config = dict(
    hidden_act='geglu',
    balance_bias=True,
    vocab_size=3243,
    positions='rope',
)
Below are experts of layer 4 (counted from 0) of a mixture-of-experts language model. Rows are named router (the router's row for the expert) and show model dimensions 0-191. Each number is 500 + 50 x the weight over its row's rms, rounded and kept within 0 to 999. Numbers have three digits each.
After each expert's rows: "comes before" lists some tokens at least twice as common just after its tokens as in all text. This comes from a sample of Wikipedia text that the model never trained on. Tokens count by the router's weight.

# expert 15
router:570488436537564487436528494492466559500551512470468516479512451544477477444527485523410530404542529562477596485552557526460518428451437529389518452459458451507533575576496534462447538509447471436552383529447517460391514553414405485453539544493484455474441513543444496626605497556490511514514566512575515475477451522540519490471477462500518623557401470508429459516555500488584465437571488510582555448531454380475552429484461481415510506401484546550504544541567517534458453458490473416572524493449524424460493563469504559470529408547482417551565468419542487450495559496485438452
comes before: "The", "==", " of", ",", " to", "==="

# expert 37
router:498513542465527482511574460574483536543450524568508561430498467582511500468549474455483425498597490504507457491528473423463524536542463515514523534456458434517422392537474405425480556545440599455459531544485347619480534447480505506476443539544552520498474561502566474447467518550578499530434566439489493446491517519498568516436473505575390592459565507426525521514519538595423476530480383501461503567489442531482398522436525517551496588531533472550507489576487420529524393530467430533528393485505463506479573502500486454535448442462544509550399514517449555544447593539430466576
comes before: " |", ",", "\n", " (", ")", "'s"

# expert 54
router:453440554519613522549513462560556490511465442508424545502517482518541413521452432471478500453489468434499468552386556566543476526581443412488551428501397508463486551529561518537480584429488504492427504398490396529522468481483507425466477527541573543496519503447465524508474534526397543528514465545422556555614551500491579440453472433551480454579479560448470473459539411486498450558465505573472504469524537512399439503470454565579536480384502476414534508527508503521392456562487480434493393548431534458502528492451533482500433505448431496545535458380480447554406505556461540440
comes before: " |", ".", "%", " |\n", "–", ";"

# expert 46
router:554459505555443561516486500476549487524476463503507494455456515480587516464495472473483463534577482501478502432523515549475533560439459334507475440539479461570476511499547521423548572453549492437503597468507507567503575434503585585427387399586511573504532537579548565538504541501433493403571601476508471469500533455456416442459566383557448489522501452447589472471509542478473507555471479486462618469519456626573436474574460552505459497562449494556476465410514442485451446452556500487451402451522494438474448419475474608512461493555492436526470495539437554505472493469470517538
comes before: " ", " the", " first", " a", " f", " b"

# expert 34
router:509513406409550537575485507520560489463531514570455568508419565443482480578531447540465462434460520452484462532428566568498501502514462450569452395475495574503522533513468499577512538611529537533528503481422568522564425386501441520484588441485480490496497454395489456453521571494400483504577532570506520460452529545571400526559470451478511547607522487482444553575499607497531435542457539518478579428572493526535568499516481531563490473553452561463459522497522498470475558529499434537534405461427511452552500432416527590441441458484504478541615452564460511569479461435500527399
comes before: "20", "19", "1", "2", "0", "18"

# expert 13
router:580449478544518506448482454577441548516476465523497533420450483561445410440554549420440508453549578512471529469537576477516472462459455487492429449460500389536503482527415554537550534515481556478565444535487490480532513426519524537448562444493415481496517529553584501471577514466565457490607567444520470451558511492543528470521574420468509520569404470481479553457539547475588453527451489444509575485534458406530528466577439462524392483411454532455552522480566564485411466479467475517572519448543552457431406602448543602393463448560483498507610414437562476512500541464461527457
comes before: "==", "-", "|", "The", "===", "In"

# expert 16
router:475484568514606544507416541595545483524512460557507537482545470615455486376435480552441441471642457544498477547441562578554524520465441401527475620459420508537556527527461506536518469525522518570500506563533565539399468520560511478533559457437512458499513530542501518581496522456431410539505569472463494499533469506534561540457467416517557519570450512439434454435537519413535462573481452611552452548475513465496470518633433531541465522514529564445477472503556477461542532509489510434561410524508535448544476448477584483467412460494597420525546527555457519488430482444469444503
comes before: " |", "–", ",", ")\n", "20", ")"

# expert 56
router:498532455472437411442573499508537475443552429512485446505550562444539530589480433445484412388497429568525491412534579477462501515451435549444526545479415487537531485482525570439508483459424491492490485444521488434437435582436576448564498560447503457551496568506548423416488611605576588486485585530450578571558444489500529513484448509554513521517423447545462450491559474451526567479487490421629563515467589445505532521562499543548585507534581474550461488518528482478487442494514412445540500562576514432469509586480608468452502549463458493521489542464489491464532580444487468459
comes before: " of", ",", " and", " to", " in", "."

# expert 12
router:552551520486475471455475504443455403529404479503491512422568513527543550513531478590507417473434497569486457433530495432534559476559495586481526485500563527487502395439457421494562547474539527467428410444574549508545571562522582546498459595488493488537518602563537493440449457470582502442445516539453496578458572537514516546479429461523505487511528413558437472468546555599513533476584458452554458462447465479584491544456474427454497538542508485546482584471547433435529419484463443515416493500449552542586534392459549540603520579477519515536454555399554431523524493449489513609
comes before: ",", " |", " (", "'s", "\n", " and"

# expert 19
router:478455447436539548570483445388562478549395432561565616408452467448490477505529473536403537553410519441487478483546516538545493539425441490522497479456581455553582506438493470508534571495465556563433571497412545512508579425549436594491518465445569596533489456481575559485544502585459438462458447543552419505510432525522483503482584446534571577413441427518481562479516539504458509460457521477410447514462538440501565493535553477576440452491490574536443430509463536469534516525473537555479490533440570419497461511479585537431484570475564507538490457480486496505543500546507373548
comes before: " ", " N", " S", " A", " L", " K"

# expert 51
router:420530547506482457498518563493565500476487446523461435442469530455500549476500487498496452463501511505471476410560516502545564492491550450508503507466495509509454561465556441527501401471441517607555506560504501512496510406478564501560583437527576439590563559511572569556494447538491567436561548524538578496600513483434503524452552453521484544482515472574590464478537527500550584492609471470587661556558489575488380533569432473539599484518439537548493547493446428417552542528463433534505424533444457467467470539474591624454501492462515477474455597508466597484489549509466413531
comes before: ":", " of", " by", " in", "s", "\n"

# expert 26
router:520457472540448574452618509561597504481563549492453567480555549500557474533415526529391506489506457582498548466469502590553527489457479416413554434556466467587579481520511528474575479550464456506529557508527568475568523443543538430390524518529491464454439526432481459553536503527448451493566542453564554461450484512530408509489564463584531512553437469521476522473440515414494465543498554489499500364446550506555524458557488564560547486560545541534462466528476472391393460503479557507492513460572485517420531576489533566476509560515429577541562367584466428480543516443438506548
comes before: " the", " a", " his", " an", " their", " its"

# expert 25
router:447467492563510613442557485523613442516553505516470574401489574533552440492489471563437481533502471602481542454564462605560541511387448470559573446466464472534570509413577439455577461570511524532527559568543514579526489439519474576430473494603543497437464484471476500412474568519511484515539554503486573474533478517488435463475604470462523568456486519548477520494555505382470432528521470468470503429449488517515591510536503449536556414499498615543538550548431519455431427456430523475441555558563422504398515540445566573498515500531480550493483442503495515455526434534436445518
comes before: " the", " a", " his", " their", " an", " its"

# expert 1
router:551488463448517540556522585470542544441521547537456511518549519592491498546504558543494467506568527423532505560412665599433538492546435526479586443521537624536500544570401535562547513505478467528508512465481532540500419559438471532491494437535415480471478473389438458509460547531448442523500499517477447439474500518531388476448506505455484533522505537553463449442529547497537426503538576541533495411543461533495563508501499591545379491490448567467550484436603562424465649535472456459594461450544540498550528456432544529466484510488426453481547429484532447481518421405516501497
comes before: "20", "19", "0", "1", "2", "3"

# expert 57
router:597496483536448439522478471474464447523485593511524501574557534445567543582434503545514460439476414495487381519530544391540407483465441425494623410469490481481518510511555492559500491447430470520405473548487543510502566538382493465584395571560520438536484534465570473486477432553502541457493438501502555516512429501471429523550566364589477529484452445482493455474483489568456556524481541443556582550572546533527442503515514565439526541534542537445500544511549450578548402441467549526462477432497447513446463555446473559443404492584457438467481486526461592454510497559490484501
comes before: " to", " in", " by", " for", " as", " with"

# expert 45
router:435418496553465517388580497467520416505527559462478541471557485530526533443483514486399459515479482526474470510560470518526423532544464510492464465576479512430627504469567494506435463427415457574503498513421460486480502464452432544465469532465442388510499529588483534554446490540468522549507549383547550552536507461443505464402605465483443598502523431510518533620541550470461567572495481468573596440472500453522438443467477584437527607419506536506532551491518487503472420423530496578438540442555409444415481518545548553503436467540408546488494491478401529508522522451489441489
comes before: " the", " to", " in", " by", " a", " on"

# expert 22
router:488466445521441556540507487508620505482480449534592514489477513548514497533465441396509458484513453535489423435536441536565469482466518433533512430560512439560502529431461466594576542489571595497492563473464502498574461381521463505451556491512516620574470433542477520477584475610572509501597555507594591481605470500498505511421449493492536531552418430563404555398503528405528581516569482502506548461441469589538481545490432545532565439448495592485518489586473465485500445482531467521535468518508569475472421551431526574523552523539451617509542467518478505513484494446551475469
comes before: " ", " the", "|", " \"", " a", " —"

# expert 9
router:473548499379604608609468584564483521561449438532488519515458549468545496434523496488386498531507553540519550431505506432505565479427465509481535443479528459493480548433473439486479429511491493549453554511496434545528513451515489478568603482482571536608529494476568571534463397397422542425491445516414410443547480494474462484458606455486525537392487504592536408507544524511498546455485530419526527544542583547493547501521545475561529428507495482550492503470415476449586531568498501568507541521400531513492546470529558581507524564463553429500533473471587555479571415569485475493
comes before: ":", "-", " Total", " by", "up", "="

# expert 30
router:547463538477592500516465496567470435576524515562537558443454519569483417483534413516445516490540422540530556501461523608530494428484428434532516611489441502466605484496548426617441495570466520546491512500543532453413392457527505504521567491412500425418440522476589488494494476506476444488539472345454464534611421526482518542560518465581575541491413587450536533471565488424549489576505589530504440566461596461442512541590492474526490578425493447449541434495503562471505542533524479518537512449488502483504565505505493529575462491453448465505553505487486470542426528534479408463
comes before: " |", ",", "–", ".", "\n", ")"

# expert 49
router:461562449438582518562453531491474505464500413549480518518402466461518469557540465452412513450539540472558466466584591441539580489483509492543412456436506436446525541564505426540488410492400482495445481537532425499445474425528484487564554547585550565641486533454605561474516433460481554432408481507458422457563490553467417564464557535528474504439446469541588473599534514494535497499477462434529529584464543487473575525468598482576516439486482501523512541468429494520489511525505490530542511495432485448549499603504567565501489546493575423446533478391545547547489428602477535452
comes before: "-", ":", "\n", "|", "=", " ("

# expert 4
router:463528524534525518503423470466534452560618503564482518450433517492564426485501547446456382554506496475513530478506508547548512463514466418516551467482397515516381505617499450427529503561479555432520505537538440514484509490442486552493439414487532577397496462504534567560512559483525438509480592533508442427533547525485387578458579496422473562438496447441494507622581492455456503546537410600409529504606492550370410514511538531472504478425521593497519484493472486563559473449515543502414479533512484435444530461490563434520490502519497488467459539533426555570521561456461518436
comes before: " the", " ", " a", " medal", "ics", "ver"

# expert 55
router:524432490523441512447472502511566601509520522431500476448457477507477478451517547504462568552513459452483512536468498576463399387450440465387445482623441482540538501516386520514582529451463514519583455487480540495552473513452522519530512409478417550421457502475541417558584571537562411481552510511533456513485509528516502490514485540592513481520437467486432488470557554418492412476469576515469484421490551429582505469514459526533538426468511569455507445472563438432423579483459429470561425445572466411457414545466537574493527455502381538597485433523438467496513590471447553493
comes before: " and", " The", " the", " which", " but", " he"

# expert 28
router:512520583433444427517480452529468491490552433448496451526526498475422504479489520439571539394527564583470621475512419493462508467536497468372507521620562539471581530490551584526453469529423503589536459490513481432470541557449521520446441487466438493459423489520523536527462570603503522505446478477433461538575516506416493589475545487557443564506543566507545495544450494412501542430462469473497437502536488388421479531458540435508492609457534367464419433464439508470476544438491518538532553592555422555520537493488498445550531568458455525512486483561531586559520479408501567537
comes before: "s", ",", " of", " and", " in", "'s"

# expert 21
router:521473464486559463558559499432541535550489520519493554585505542488553462426516492490492405540612506555510520522466610581496531473507463412487579443622438514595427522555510504549491540551410495506468543492488458563520522519374457532457543459499519520468510622519508559548554485533441432442531535561484417477569432533380386455453555517510522481502496507489522509462544472498516494523476500526602528563490472506470542549479460582595533551424446507466641474392451478531450579495508429445534376408456512516468450532446405511500431539481490526460481430464485508479469500528536543450
comes before: " |", "}", " |\n", ")", " (", "%"

# expert 11
router:499457578476432544494457471575415476425452494487426524517570575507545557454645554454548475528504527541491556465467549531406558534405464618498438571455493543438441550457550543478539474584477533548510505549531522454477517554438413550600490429435538408492508541462559417505463465486528552512433548530439522604447535579479506462522495490554513535438490551556527416485527509423471507517443435487496469570551563421419545438575450461398484588597481490501496526546559508491480416514482519490477522596483449507564456546506514468542576553549439515395461505516501576552482561504508507485
comes before: " of", ",", " in", " and", " for", ".\n\n"

# expert 8
router:548463529529515545401575470442503533529534441559462520502437529567465484483539457539442547527522552453522556458491545501508458411517507436456535495575523433439462454412491524533547507526519512487550421517420511573539528475585446544488585433507386522481476490475538539551531500587600418469596471472492527465442536488588530496488461515468534477583423475447535560469532427455511436509443507449522594478458511424566482511605464433567421474477501549413587554472556569552417498516507486508471517422488519413432415553455521538432464500547434526536508398406569429435498588548487581457
comes before: " The", "==", " In", " He", " It", "==="

# expert 23
router:525465420484535569506488484521496524475472476579489477416561436461492480375495476471502403522550499560569488498459576532495561606507462367425571436519422455518486454461442457559436508577569561519477586512558560470468534434535485471462456396564550501573541484501459505496522524552432453455475481509483451454589451472514462504496488433503500494491479460446532508497429513442462496589530478582580490480536463491526411578558477580509470475489454485542493398383518521433453593576468434529446453454479488561466540426569512557440377423512451463522545482499500447513488408493441526610
comes before: "19", "1", "6", "0", "20", "3"

# expert 53
router:481437479445578581525447478514543446536417421530576593546418507539486523473522470497462418598510485408502527479522466510554523499418448413497534502546449494595492519429520554551586476429472494497456533514420514536556484446451440490418554474514571577462522401444551561428584418506521449542462562549551520484474575513578566461530454457511517436555500473564444554510537602450480505451502473527393557495529530538547535462515431490585415452527445572577543443535493400451477422532535559445504477489518590453468473536449570558574544509478532557474457460547490541549546424444453534513
comes before: " ", "|", " \"", " N", " L", " S"

# expert 40
router:539493434564469468577586439461458447398526535516536495549455473447578472526492478494505480438491436487474514571523555430494527472562430549499410533479503553528545455525508384554499568469504557427527434493494493429432502550473453490508494585540475493588544545497487513475460616570509542493379440498650537539413455495485581561551382571515441527576494481508447542465525435544494525419482449537473447542434445452565461506459529428493506448539567459528400492534415468536564401527588419491480477548559490479538467509552507585542510527473508510549459501429471475453420504517472393537
comes before: ",", " (", " and", "\n", ".", " of"

# expert 0
router:468529479462516435627520620524452510500532531499481449531522526438550404527475482542483561397621586524526505451489462530511470461511464470485528392581458480513521589496566481545481548434433450509530583504542483539416520557405562436601464457601581498488446574463576432489463540539579530507499553486465447456484474496431445507552540451516491564461533508555450408502546422553519520466473506500637452499517440455584565533473428559524538618500558440456474498464499530484494596484507482520475584486525442538530476482461496527458445539580416471398571532535492474436439510529524499481
comes before: " of", " in", "s", " and", " is", " c"